Below are experts of layer 5 (counted from 0) of a mixture-of-experts language model. Rows are named router (the router's row for the expert), gate (a neuron's input weights, with its number), up (a neuron's input weights, with its number), down (a neuron's output weights, with its number) and show model dimensions 64-127. Each number is 500 + 50 x the weight over its row's rms, rounded and kept within 0 to 999. Numbers have three digits each.
Before each expert's rows: "raises" lists some tokens whose logits its average output raises strongly, later layers aside; "comes after" lists some tokens at least twice as common just before its tokens as in all text. This comes from a sample of Wikipedia text that the model never trained on. Tokens count by the router's weight.

# expert 36
raises: "asc", "ast", "aking", "aco", "ince", "ason"
comes after: "\n", " the", " The", " by", "a", " John"
router:628559488437523510571548495500562557460560411558515391450592465401409522477532495457477498509497520547482467498437461458567531632517454537453436456530467553445447531417522465529466502519464445
gate0:503487494480471500498459530494563515502453437489492425498486417502384581578447566531447489493522585487501487457522596575551482502530497438496527505495495514502448510528493564476380396481515494
up0:482590499562501501562499516499502649451497498472507477431503499577376510482547459426480513440414445519498491498491367670470494486485582473505441499503502539507593510499477485505440502456496470
down0:507522504478470530552498523486523469589573464496510524489503508555512566519500425498500429509531408506429480502461490528488586534505481498501489492356515447500490502593501478527494497487525509
gate1:501503477520491508475577468422529501409363393551495521495419439508496517495499440501498506457500570491497470462553508484501496431529530486484533480531502464531451486499496444330499500495445513
up1:499499468522444594490464500455526526505439500470449551502497466527539511473442488491546601569448554508540417489450497501547477620505484580561543558561457478501515480501541501531489486616529508
down1:470516585486523472488500570498488549513484520391491564562480441587493501491409380566500505537502708474475568555475554430467519412568464407557473425549389500499529498459489494496526498567515511
gate2:501417676510497514522557487503514395500422498500507512498568517489497496524515438689464517535513563503500581578457496607479537504415486493500537502501449538517499456497508490533535510520551467
up2:509544472591457480490529502487504417590506517409531473572503495475317597497512411528542470502500535411471496503485519495512498508490470507493444466403596448498402359450495610489496500503454543
down2:498503517498502481513510462497504472556511516489526559413582532533495695500514514553463470436332517438576538482523438560389494489329503500535569489487454491502545511516519501505477547567448478
gate3:570477537472559537410521455500547505515468419491464534498512405494496519442653481400553464506493484525491508526477504495550486501578486508549454405493448508524475456491507491447478471514494487
up3:493502473579497576507439467408402462443498518495537498420453564517496503531462524581501523552309528547506571478442518489484591455460508500464453532542456493412474498501488546501478557485542500
down3:451424530526575488507436488577450470530563519501507614387479489553486555509448499500549537499458502579577483446534536513489582488492520519511477525461509431490457484485469499566501573457534481
gate4:517527410489504497487505510516474516547522451458503497472367387422496410495576532530450413502543612515502507490509590500555429450559496587453497495424549496516497500497561533530469430510462503
up4:518516486487485413508520494402427504504532506469385504497494499437467411479508379510530498498499495499499509512491450625511467456531482550419559596555467593503385494491573498560462381448488549
down4:507506446447520504482489598496568491418646501501508511471616520516522444547432449489493500552494470511492500522493500484478511329426604497427599484491356375499492501474527461519461474494403497
gate5:508499500497540458461540503478581576457566469519519481494501375501497493442437501451508507366450497532497438576553488503554500555639421478328413496518544500457461512500495448496446449543486438
up5:504532545528504507494514523483542500491600480509444499472491471514628584382489530489567574427510565488507426518506518495608434538512438497505425515473509474506474501497505449539419433505486504
down5:573467498505488538517588536510559519478521457489506467501465491486548497559509417510469525485528605421415678506472484501433580438349583385491509570501502516525509501499507560520508537497461605
gate6:404499579485506519535464492534498596447559469422459494587521501415439492496591497562501496486428539480500487476518542518506382489495484508482515570501512449513458556501499486395494455610514448
up6:452589496462498478373565545566667525502516481545533447512501498453479562486518505507482589480497512607495457484561489451516503521502513536488498497495527416516490516545465392411409462559506531
down6:496491456490506505496634504594520533464494465582531529512540548494498501572589523479500339482522463459532515509514487615522494468473548398541504579528550573592501603372454510540487528449487639
gate7:495477455487508501512513500556544463404387510469500486448506500495444494495440576533411581494516502499499557526444513528417531472431546488494461606454506446501527535477440502507528535495471501
up7:490543494377634498428501431527483471567497507527515498528597576525519549509560448503458450604500477502530562467490493511504505511449489506521518480500460388529582473476548410591487473506511546
down7:449545472524651468505546556549528499529510498514529512528553521517529484423471508509546502453670538467506482500556543411547490502500501501521522515429581486545506391351586501413558468505460540
gate8:500572344517565600487429519520519503509498408527490494501496494484453437579543371585496500497524505488557515538510567500451510499471465502576506498421492498505492483460524471429484492457426469
up8:350424543448561490493515642396501471436446525483482518469514441548519528469441401583392521510445502406422460500576546538506504483519497512502358484529494479541582519493496515519550476517428490
down8:507489488500531496527463548497665479519497505510516570476533520566579501436475499468499503599454646480501502442499457440433422526478483519512571410572550514508503530481653540540528553535502657
gate9:500439429520498528505462467466530451490395395501568496510500432502697501510429490570503499534436495462498490443509515503500513500546516489488491489475559413497355489500568561501505495509469448
up9:517485489443508669444537551505494448547513490518599429545547483420502563524384393470518319498494405492427514497516564428445499535505494482461499478519433421605443498499497547525508500416458475
down9:478537437549531503501490485484515479560431488497385492668497437423499493500422464500426407602506424449501471418492513414445583490494546520472465504525574500473531505495495514577579497447492487
gate10:629419491503478506556504547455498494502533445618499499519499533499481610498534479493513460497536482497491500494494531417560703388529480501453418491510511507507489466442620477515500569459392482
up10:477458499385504494455599448503533589495555540386464464500402481499400454508544567505497522564523420502604505436533473514528408498506542530650541442496491471483500531498442617482493368571516509
down10:431496461488501471499439458485442482471551529494596504481509435522452432517400506524482496611491469566499478502468526423485423441431497571450506490495461450492562571474492502427511413521518482
gate11:469613499502561522458429516451570516528500551501560454492509486426477497458508414500496482500446517463500513499511532394403568589591487548556351545523513368479485567492548461457480501591427441
up11:507528529517447606463527510504620515585389477454496493470529582468388519443629482499502434456503505447363501542503568476550536568549491496561486544517547473543492499513448493479505514431510508
down11:525478488528443539498498505487515502523445525527561460580530514477561492488511529387502423412470491443502420473520559552546511493446536431506368500522587510452448503536537503639496507497617548
gate12:611500557495512507576441461498500415580487510555511497502515412497497509486597477466488474480495458519445389496498501457523453501589460692504495495507420519436425443507503468395481461550481506
up12:472498594472498562509592497500501438529479461503444513494540484490494340495465526420505495418560494570555426482454511422521496524513554521580457585556480549532526505505479525501405456428463565
down12:590578554502447489484584487493492586552499487558494500547509504486574562489390444692509496496498566414505505553559536468544481518468569544525520566537480385568559505520550536526537521472490582
gate13:496544519499500431544515507497595470547477503482614505503503558467492494591310493426495496598516608469573491470517563386561575511435398505485463487581513464471477572501493543436502506518455502
up13:497492550495499527504523511438595490540454521490550500501516597381429496504496493489477424542524462488562497508499450466501504509386549444521508529494509491467421535547443466506502544498515503
down13:523349508478544521507615508492504505482495432491549470419425455526450493542501510518544533539492477515635621508486518437489479506502468385406490444534505485500516415434468520512485616492494596
gate14:464497520490430494502511456469485456489491642533477584487474497454474495536506479478502453481503529469517457391509525422534486537617486500496474498497462502488506495507602514401423508504488617
up14:548515475518517417400485510519495631488502484443462499454503476427483554494512491523380462593466507508499432508559452534494461572508560305405461524619509479537568544391535498464408530515500585
down14:668492408511623412511442501553603472488499499577536412466501454484455522506507509514512435476551504509430472496499496448461499458530540451363508481521500427525569491469471505596539542537497465
gate15:500550501444511519537475533515604492437480415575580495513513403480497489494486554603474483462525373513534499503465497511433457623500552491425524522521498519505498585521571559500485490305444579
up15:313511495504503543533508520491535398566454528427475486481503439343506508405503506499487499510501501497505508501466431572504500524504502500501598406479482500501436528676488501482516461479506484
down15:502482551509411470501546552501432432507473432502488506521507480375502546501508483428520491481454506455503502473489483494662491552492390579525531458497500485501476500700520491540547497517494454
gate16:447501502493463543556459464501639517511548402583490481486503398501518498515479596492502515645580570531400507438521432383524487585498497532475501457515500482499559491593537593409532535531466587
up16:478384511532499499498494554523475471501502514530502503588483498547452493502492363514499594423478511586572427527440504515483491492481500453586436507507479478526508574468501466566501501457486506
down16:500512471472611446462476503527498479476509462482472485568498421499494542489536422567368572501498495465550438450595476443458532391498497554512631533490529432514423523510535499571392389531504422
gate17:497494517501473515623560530497445510530472431438499484403472472502508521593522558476390480496499478494517486493497516596500476489496493502354506487500426592534447486507490497374453524444485481
up17:429556600432494528501521616513480564604462501457513453466498451438429505525561502418401444496510476480492499517496509603490472537504500478588497485565451500502397536573463488453363567492509478
down17:550504503406474360437699496476499528512497455489459495501559501437496508500513506527517422408506509501489472509521393576498520572435476488498631486518498503410421380504497504498478496517499462
gate18:463502458440491499500574427503528476543558504456377484454458497647511514508501503474520510478541551493566586470395459499532624556477500548548426501410504468446427496512408479520460532384620492
up18:550536436489492475317599509503455498549500498484399505479438458512478507578509471409643397606520560457504501495481493512502548560501463524510556478373522486485493492488438505584469504497507604
down18:532510532514418440533576503497455518443503388496481426443496494496501373407454449509528551419504471565566564503508532564505574504585426460537444558461470523491530487427433498402511581476532399
gate19:534486399466500504481491534513552456451459364534606471526494496505506376509509517490531498471502475576491525482521472494465486526502508488532333513502425481515520699500499438518507553484554526
up19:515577515478570506507529559484527524600464496503492492526424434514464478419530440497574515489549535558501614487513500449562460383500503490517504508555471490499495538496641464482494502488535603
down19:496449436514495521400499492483500451539454535550461510547498484506529481504498548414521538482538444526518483492456481502520431490510487418571464499568473525450423498649352491531486506464508493
gate20:500363524495452477512541563493508469510522518493457502561437450647460492505427515377494540481466531466499489494556484544502485421607566496484425515345582498491500479473418483487494531493473496
up20:488501494515501518523438491503559446522499500508536483535429552502503501502499528506593501483502495613500510505556504492348325483516481497489489500495538501507478514503476495498510456500524406
down20:466494516580537504496521502536512506469511499519574498528467519511549575489488509536421537499415440527575550483611525518461516630398531474464523495547574502504523521400502489469545428538505486
gate21:511493519534496477487490475456500508468524422536510686467521434481495499560520527510533522529479580508485476304526429500525448554627496479524473508484513544511474465500575498490468455551501491
up21:482520533493459522565548499498494514517468473577459504557654504456531480511493570568537503503501503452490617434512502472504525459506624509514539599468580504504464439508528659523488570496543492
down21:441492511525470601483533534451450486578508519490511547498505485563512496468502511562545522537575468382393526490466521516482537504389579470501500552430495516502501504574482550521545495534464524

# expert 50
raises: "ton", "t", "k", "p", "c", "lu"
comes after: " the", "=", " a", " to", " \"", " his"
router:621581513503620482490571476490578534482530471521510465469580526434397527467477511532437491517507519481496437491444495470481477551575530523360465407527487484494523502371529499468554543487540428
gate0:507493536546625571535501474535533491597498480504497600483535475495416495632462426499576511588515496498551498482540515469516412514494495505497463505535514435555508474479518496482644567567493516
up0:500509486506496463684520593504492496496490539435483492503507520506516534413494477680508517490499436505573505529511550520547464584505498430470413581486603495472466522491559542462474500463601494
down0:414502502420454500573527389498526546518496528469501526511478472491502503419586551508475365628414504503467537474505463481439480464502500436499429490476505491528554476469501462512638566469477578
gate1:517427517491503481535537450508510524445540499595499558441516503535483508574511440497576497559533509521527532456503495488514579505451579545464516438559621563431463440417512459498498514503474551
up1:514487548470498450490498509548506521459453474559478525575464494504489538497502552624524510600494427466519355523550429461473499492488601501520505493546579592501448369465503510498441497460406584
down1:498471480428503477493492541554499483490498563497516574536398522496670511528375431578499476513531504496461481528556496609464453495493585364542510438513471446495555488592525516500411529502483502
gate2:451463475497546532637499498571500461487524468469509655459523477589565431507509447529488490388522570543539480469519511464449511491513458507519485515503490408495500443442496438494595582502519454
up2:557511490499485549599522497529544529467558481490518551537504482389459464363548475495586401425496533526458428564532476356445534523484428501489491511460475509499501498373498426492461482499568513
down2:500482432542617539480471532453387531501513525593588510462481505506493502503518505547579533513491457497557500572505488564487494464502529497430576563348503505518526434519512393451575504482494500
gate3:508504497450517519506508500533532487475514377561511568480534494522507596596475499504495523500491499601489497446471519539477549433552567521501474475435506460503549519503529489588429551441525441
up3:473500444528499489491453513491418479544645491555506377510566410616478454473557494361525497528511392481514502540505487394519565529449435468528504506499451501488477521499505429470510503534475456
down3:487471500594543379508505512480542510467446467471476489493480559573422505490467462515449556496488514503498469542531530498449520549502499552501508506511426484518300433498473476480452528501544545
gate4:498551407602532474503475566500481545577503484561588506486509394470503456481515541499429499489518679551501493560510438503513488499500522534442407590508494468432456496411498499488512549502456487
up4:492534484568476507377481507487496462448542495496515513433525491582291498521439479451479493500355511502525567447515506500495529441500441499537491431405512518510545407499493489501546432463500520
down4:507399436477463468397493419496574476506485602479592499525502528502500404491456477470453530497398426509466507431492501499477525505502476500558513449489513488519499426570502483532504637339411420
gate5:539515481486547495507500527571581544484502479498509519470411516512420401569322483520495517537506568496528457529578498499485409405513534517449506522515481481519485410322430511486503595571523543
up5:583500565476508474460488487496515401537446519448552498389491488509618594521583441475506386502503510502505500487517477499509464489445415558516499497489421523443484505543503518502465500559515486
down5:488486460490464530520508550558589518496517485507501488469552377577567388562500500625610518456448504548560405515457446473492501499423504573523420457478501378386498445585524554498553473451498505
gate6:504520454449489506500446501475512494569500473575507544528513539452490486494498505503545502617499480498500458528494544544481552415529510508515348466481648488515516454506499499490485533503498495
up6:508483468431486545466444499529385465592447470558510559521535499470489495552302491442496551547502459510497466496518502561367501537572503501499498471489548487509552507450384477494488584372478617
down6:496593532451389513554529411435567517502510497543527528509469495520491510490505469422613462506562545507490532486475505377491485475446507510537494471573510473471427498549552494608492520496523531
gate7:494568502497492489539427472495491500494600578548493462525517496507420507567515436437644484494502535507569504590347482408511419526498467514390503485524511491483457463505500456485340485503522431
up7:489495467596479489511510496545490496537477505552674444566537558423578496500496487425499443544517509498490474557479579447493482489473518504356522502361557494488504463559510513548559493503437504
down7:429421480505478547497508559509502406531439440486498603562461590491489452498440621485484494506538499507407424503470492495492443446468483448436505536423536524505494644502567533491500487458480435
gate8:588497406462528589593500416489594484502511531569502505497556494523516618490478428420549497512599413556546434465533486481512477500516467502487499499523496478528471494531501462505465438496444583
up8:395466501503499425527431503523513513531502488503446380531661384472546477514516506499501547499466481493495483512506479476603624482495502570518407511506492501481436568493428558395453500548510518
down8:473529504525454521473511497516491503522489532498477502517487498459520668456508503512505526482448503499537478650505486559507534429482494529445401474488471497465477514499526499506483499450527640
gate9:518467458525480402503555398503525562567499556544440482459527499519489464649459561483428487547497503500652596482619337444501501448445470493482505551492470519494488436483520556483572489525532500
up9:490502469497447470539516442503550513587498550385457530538558537486520541534398547475505504501507500504491487519683526496498501497502462498386501590480481501533502527361499540498502483424508509
down9:644531616491504488350481576521511537501539534504455398417577547513505438501490485506502464497499482423501560505452469643512522493378510501490581554457565475462432524508577500490508487553544518
gate10:525500467536547485511582394475530495472515485518509485507401543506503459500461497419516480509570517496493511472557453467552515311509553505479509480355600595346571498445483474471532440597505387
up10:461495499506498512571511624512468501612449608498521547552474568504415501500509613501482517498547494505545546495615519516504394492455500501502496527502506646501426394494451465461515563497498488
down10:472452492470501488480501527466454566475435482528451468551489467492529541547436432438482498454402543528569497499501498509424514519571612477470430445491504445529451467510565525467484485516510375
gate11:558483390508544500452503489425501533541503537512500493476569505489539568513514500480598508552413492502498395506498485503488476588492499467488488497514541355513466437469482511498519529494558484
up11:443553496499503544402635494538566510603459493505500500469488529500481493476481508504506561589468485497505491521454623504432493569490504487433512522347588475584516498509443562608519502494504540
down11:448504637477441490467504508523495496494369533498612501473472452496563465459461554501374519503539444468500505497545506496489503498500523596483497487500680459445510548577505513575499490494513515
gate12:627582508499496432515598459511522488559550585481481428508496586499476380502610493492501521516506478451566526466493630499550499459524487496541519383467564514460482483452598486549499602448442491
up12:504474524525518498530506462467480466511484511518500520509510521353492505515499504458503494463472527512488462518503596512486480507397450508511505509558472612502456541527390515500419490597524487
down12:389521489505442481553414412535540447527562313547409508522525488402563473534571605490509512508487500498530485505484498547488425518499597453431417472539542530525553499497452490517432488476519492
gate13:604553554549521392497501492412549533488513538492480504602443526421493651547509450565476539487542503502578502554534493501536490539478464512636461507557396530597585531513564545358542486538462636
up13:500487472534403674488484552406501464437424492510498512505501468478493511411341478514604525503444447552490505444493446385428476511465557530461499569512636389498520508530521453496507466502504525
down13:457443520570596532500593631502553532505575503565505564491490498453554523473436525533484417527504536568498515472509512504500492477470619497496521535508524432499687501516479514479504484565499548
gate14:635426516518493511519450429516510425551624470397453577430587523525548508584492565441541479508518461562453502511508514568502390499539384500473502478495530520496452462476489562439622510697531499
up14:418500536566536501504522334432624506503471386488464418480469438481436452461497503484562542457518504542484448469466489485604534493549542508618501414479475514500515518496587527506508519517560356
down14:534483478626587518573533547594532500508472512497607551499543494499536429480483534403494606502435378396463478623511404570538571517575501499490568455523504537487544487493499503500430539496507500
gate15:497406515429501585488458519338561567491480585498522435497498505504507476501552514483577486520506546551484572552423450590514436510522637515482505499494490540499509498506520415490537507501495477
up15:482505503535482499505503504494559491514496505499492480514509503570651463502476507537476535530465499464493477620610448423526353478503475498501531484530553453441494500504480499495504491488532643
down15:393484444472353536543528466504551536453479558461614547563377436506492499491428523522502505495519491496491394480487538500456515501518519533563463520489506511526496419406589503514572508442458522
gate16:546490585362573501505517576497576486478526503469482575537531615427498602498436498608439544491650480486338480487494470495503502494569507500490463506508514565593486557500420565487560498492508502
up16:496493514437475500659534518488487487600382487486522514499500472493457450451478447563496509514484390491403382449440526433553435564619531507490451545501503481475473604553463486579501494493495482
down16:630554617424515491498503482496502501467515502495474524503450398506474587583369538504499462493492514473452481470487525517507516511544525491520561584595510491596499485582521488502499536452613464
gate17:536503503523499496435514465501584449509562541440499513501476649497457499492427485469412474496523359496648492539497509442501448438528457470501502501515489498503499622504457498319483433488468510
up17:499521491445561491414510462504500519616512489498519464506525569507499511512432505501423503471560378439511392499509501386423499524519504507492483524522395497495621494550491456498513441473513499
down17:633501511517585507412506469470503493503408491503376465541487509487501497413490505490507469369521500482501540486483501450495518497588533563527499555489471491484615504535506550482537475466526376
gate18:523596497498525411499495505381529598438487510520514503505523500368476580506364517423476415606544485504549431540526493488535517509442513609483478482606452501591564496510450520388492500505475459
up18:531596498557439535383572361499490482510394538488503560503471457499606526535509403399468454538490496512465485487631496476500471479475543490481492460505450535543507486482450506463497498600523453
down18:470486519506488497480439404429506509475447443487465509550425477630496532460515512496490401501454500498484517499642569498515561493501477553581597502478561512571506533547496512565482502447616471
gate19:492505574474482492567502479425589627446499532520487564446509490491469523494481501410466489605497494542520492499543447480552490540530492545340549413574602488494490495525487498451525498459544501
up19:515540491459522472522491490374458499559507531350564438497451506525493584524563526527504506508501444496501654487498499633516495523555444511553537532506480602481528548524525507510484510484458434
down19:451493524523550440446523499498424476508435508526485534548520526489556485501633448550487517455529477495608520468452530464449514355533566556533505499522512459481337614423499545392506490456508563
gate20:501501537525547440554424496553508515488554493542533545520499498499509478518489469514434488487570512481501641473542628475520450500492504495456453478504549598502505485478552490270556520511505496
up20:505540382526519543504498460403523492452509486543482453681491452482490473504489501485603363472506487501468471453500499369488526500468603493587479511499574497586603477491514541514499400524499487
down20:442483494516567493418616490502479508503541527497462479514502481415495499563445435422424507606473505504493423513449493500428482501501500471501523450385489561488521498397370493498477487496512425
gate21:508503504508542515519514431558504477425471429499501561529506498465450473478505511500520571492498489538475538462497445489591455557555502519489531558494520473500464447523502575464632507423471441
up21:502521553510483436491551497507653478388507490579492495557483473486411488496550494496638579519514591496423523487456497453510506503514499488456434430461503502500497410488537450543473552527497491
down21:487550502472295600481502506431364410496500533492500498514459509484498529565483577493519450447540540521499548523505481492549539524464526498507518487475543566459520515500511456483491432559497567

# expert 17
raises: "eal", "eed", "itive", "ically", "ently", "sey"
comes after: " the", " of", " and", " The", "e", " &"
router:606492483464537483537447477507503541437521444548466502442570427526413464526547476459532503439389486532505473493445463443556510525576499556475462472542436510542442511344502433443516581481521388
gate0:524502580466437494398501438465483488502315439512490526491508480519513500603524505490440430522502553490504516449540527474486555519623507526501617557529452547619498532498512380513515492505495525
up0:483461423478570419540541548503502459542505497607488498478520604465435501502468410530486460476509486505490562507401492505499591524469388510618463530450553499499496430515450625496586518437507519
down0:483466448464508524482484497506403462512413457444476576456446514478556544478538477506497528463477544504541505506562527438472582487507417547502508499506472470488475498466524531456477459651531535
gate1:494570432483496649511507482508533498552465459544532659540496445583527481608511504487495500519444505514587448485510606457520514463482519578446498502489501494509482523532537495503510590487385508
up1:502568503536405419479474516441513486511514498499559489496504489493352554498412480509498554490503570432649478409482370491453565520589482511543515431493498467499498482554561488474447462564464481
down1:565510495486490428565499487456491550501554524522497513377510479494445562455471406393512537517493503512533505397497543496410504518495532477569507480530483508546478497454615525498466597498478487
gate2:520472484457505543509449702506502509486509497528454456481481594568493507572474437501496498500435480546516576502391515455479530486468516424500495494517483509552434489496561380510577577500534474
up2:503492507619451533513503524521506530543547453520507493545502476589493592509391501474464469519499499495369552506558535527557531497452465529506479375502500483489507500479493567670600524445517484
down2:496601546531387545457441525522538469505431530468557485509483493537507548627385528500494517567522491495563465503494512545464549503550588498509558484587431464587502542535457545416473485562416448
gate3:527518507527550514485518419536488478494513511561527500509510491512505543634474633431526528489500357553434504472518508461501386437400500583426499545503480629378492433499469527483617510503629424
up3:552479485502487490443539579414452502479588501498517475485554507377471494462497430468491441555497571376500489501559471517513454503632507494628493466526614471500487500375487529547439498517477492
down3:422498467509550463504495447483430497474386606503583469463496490575387510466552498564519500488520410548539505469499447482542639513503494438580500540490540514458604487495508471482500510438531360
gate4:566423509439501500485471490479553451554491537524507521528434545623451502498500500410462459437422467480488444597535393509506505487546507504336491462495480511501625486510451497415475567525550504
up4:495353529508495456501499478388571379541522496588511500495423513521480460471446586506490482523490463502473405599507508559492506497517597427448496547481446558603470579530490457451550505416571492
down4:541588492487448485463477398536565558388456508481521483524451530529512550476438494514520503515421509475483504503536515487466467512496579482500392357500518584551560504516501477576506496423516501
gate5:506489515503499502476550468526472496589533494496446518565477488505519504517595570515532537497616520524445442509610502434507493413526501555340353481498396499499492461503500510484500474516399594
up5:454504496429505443443612506541401514524489487500481491465446501484456516417483495481477491516495489468590517389546472485466587445504521527629420497458502492507572520507460516586537523505501567
down5:491511479469524509406531481529511653483493487499469544496504519496454500455500493486455463455488414645443503529512507472501552537491586538483512491512541491400419417536534467574485495551500562
gate6:451476496461596434495488515491499520452504474523456529443403358488476491499493420511557569497469533539509510500534524550476485495481552501596472507558310510484435519315523518460451563481534435
up6:502497492647629521547457514349555503475513541531502559516416538447499464471500527493486578449546431491484500544531433470507497501475475497492384470487481428502498479454492530474475530496557495
down6:530562504472513498414562459611501498501398535539460487543492530497541482571486556548490485500539585493524484495489420483480606475563561484608625514438496567513502499497500416535641511466490510
gate7:489484443522555436525497501506633601587464430490439530577502589493438483500471497509498504596477536440532575501506503496564523553492451576509564459515500507590484443518628520544538472551571573
up7:510497464499528483500497599538497623507476491571507465465538527448458517393466554425500579507534503500568563462490452428501555500446501423492528519475367476500525471521571516497498511488417468
down7:493549491491553477569617597403518449489506520492401554511432379482517479547466490504509493484569540504547544464562487544527447478500414494567478369495526484487511395430626591342471472418502509
gate8:526528514492541500640496421500506576565433485505499488412494474509493481513412542496477548519570501662499474540511497447496516550496500528506455470500465513515442511431474447497573535475557541
up8:504503476504549535502500547554451462523530503615451481573532495456501546486538508588501539524379486448502525509452497573491498521556471487394458554545544480403621498517491537499503494581480481
down8:563581488517588518497522424471525556473417462515563417498549494501488502440468506511488659504454505600478517516553492491339532497560552452389480467510439491499344593506438496583454516539516451
gate9:507496504514524400534522499560497497503429507587524549508443577498502448533498476509499483588487486472490449504521519570473544487494503516425460522590466514499509431359502504481533507414409526
up9:510469492476493589464515356546468518479469515512502499553493496431504527495565495474501514501491512536488465498526489509492489502506466477558558403506507488491499497621627436570518460667633455
down9:509412461513674486540427426461503492456505501518499387498583452484480523509556445497412587524460498503464545502503499560466509519471524503416469473510443488507412535560471524504463512521535469
gate10:562516484501465558483487443475435514491475492491497550365508472513464544507509494499502475507419522428500522479488484502609496554537502566500520498415537482399527557501502423589427460490458494
up10:557465523507412563519548538496538615523495477491524613536481531525357480500467496562484521366492496480504519551431507620505533542517558433483507500428449536499445513522513627519530494459504563
down10:637471535519532491502500500641541537443517502556499443512500542512499494450498581442604507412431383531484500521451452521500361496557498499534570487438496506440405481479428498522605505491395452
gate11:456500506513598609502501531517493496494452532513495502573463496484528460538497573524336508528557465508479417497530547541599505475492535539483460462475476422506504474559502534493527507483496468
up11:497494503426533499494465520371506410456538507498506427521500517617511467510482492386504536504481435517493526487495495427480481467321510502573343501520347459514487484478500438495399571546503544
down11:488513490422374446423549529429501404440505507587455565521503446544537501527503503484495512495497570474559533531574637542500476468454532504499538498498486436558500497626500518442490358532494533
gate12:429551502504438486547441508374471473482612484460436569542513486502498580536497448425511551462511669471502585520499555583443488485501498497504521541503457461586527425500485514510501530555516655
up12:513472517487523632392512551512508487596497473499546501380484482605454581493533472558495516538500530545498481459477462522505479520463495500479524332491509535480544482455500466497524447443497504
down12:490392510522420507465502459496305473460511314502481476501508502463490550539633512497465504492414528425429496507501529498464494460529506410516516538540489499539491503632435529525469509554493461
gate13:508603492427502522457464483660566469570497471454503576458477536375490468477509576523498502483509494563454495506578464460497581462497523507419494474426523465461489500483614501561501544486378505
up13:381502394486523558465498500506475421493495513502477453468499453540386602514496542539510536503476392517501537568503493439492485574483498479530594499560501518533521530548374452522622497484589462
down13:403556477517654524452524439502600467573503533503495512387514486513524510502510413577475525511493515501391476532487477404463535574544609507523488500540516505513526525473478390478539508516567501
gate14:434460396419681384472429500564529543421528508494486502488526362507579481609501492527506499491548507487576593517482503527490515400495588500525462505535459519560456468437497507502510497498524503
up14:537518578516334502449499537501502467489481444554524554502495502467614604495531394488554422493460544461468499498503440518596502473495504524416508497474543535566505466622485489479503518511502493
down14:486505483485662515495440512447477491439517566503465516400496454587527466522591575445535553581444525479518550527476490560306502528573482515494472491534588494492442486411491484528485571491542470
gate15:456438501449574511387517475493593502555462498566529560403506488494452482507443534507401563592498503623611577503500558561481538502425487531548498454542485440532579514498525429523498519433480515
up15:487498600533485526437568666441491501479517419499482538495520462453493476369522471474500503506498505659561421560497499513494494438566486461561507501404469513546512516564449467507476502503541594
down15:536430457500490514514527487375469462484539498513448537613469468476544419493505464476507497438504466498503507589507450508497497548547710507605481495499437413492480433484487541547463531458483460
gate16:550494514467503498511417515501397534515524522510454492462555507503514447509478475316511530501522472497507508497428592500458513502397432464605399449500459511492445539361606502496539570517514452
up16:532520511440493514553461527495401506451506543434544490500537487595521462526497563420498414472534501605544497566536494523496486431611436574553473462500506517490495491294527452501434502508505435
down16:543407499489485569470397450497522501540528482496489497484357501537459471498429615618500530540533494508485528553501506471493474500487565501545562503499507630496496465531553565519467567529505566
gate17:509557539531496511471520463525359557500461339461497499485616486427509500488493496443420406487476621508520443422498535514507463524589454517577481472451496498556508504331576478488470469449499564
up17:492451490490502413451502528474468579493553516497493394652505460502452494491520466464491542532480439501467502524598508496475530499476505423505505534657460452494461540522503491364510482588514504
down17:598497499503491475447507521480558496576604535501489520494526486521484462535593427374475494494483532566547529561477621509497514512484536508524487572589538516540541401531479498488511485511582381
gate18:502468503508492502509503481492474531389531451541505437491506515480377475477553506484510439500491504388421454482536648479552469546508501515425504502517488574530428495470442500432531509392464491
up18:473571539485500448412411497494490522494487582461518445441494581495390501543460483489517506550518510518630475519499505464491590546495547523542492535479520516505477558433466457455328500488505458
down18:600541463493449517463591511549486504500493328506467394529506505484509487541568413464495482482452441531391481519486582586467471478440492455473494503576503458494479522504409433516487622593544494
gate19:536496500535476487438602472497525506519496428500502554553476519516514581459473511518487489450518531505464441466503493498616472556518498553499574412487445510509512558534447512541516376508513451
up19:490529492493497499464499436489494502481388501499510335400482498496489481515519501462496488567499523578496523380472569450534619508389496445546547654482511574483564422467448458489498608496508499
down19:521544502511550468540486689505530477473526436490504480513614533501479404458499353474511510447488495451598470483440518517543500501561494461490611503395454508465409527483401513502519569524480662
gate20:522489504481432468440504568581512464482506480523523518513460605465506633510502635489425498593489495501550535386433508517651517545524507447503499494498504505509453395505532496524536504553484502
up20:409397543484472469567410586553452452463500460457446492559536537454523498474502530594531495486497356512542542482479447477526495496480459462547309490573521513528381464505458486528498570492488493
down20:509508488516472448544509543475504488565522498534509447524523464511630482564475500584437481500485466506399484500511531498581507498479563495548477441530477439484471570490479454485456580545499421
gate21:505450515504497674489500456473508560507542512500358591511505482493486618522519503551515495558438479512500493453512518487543600486441553518486543458590573386498494505501430454549511575541609535
up21:490379455485539519455401486601354479483439501515439533554541590477476552504502490564455500515419495447511495509515539502488609439384491482626476480545461451473641497500500489495511655499498559
down21:524518385518598481466509495567552492555647491515512502506529499445566490489492476521506460602514438503535487497543603540584520440380449578503564471503559522480527561467567512556426483397386572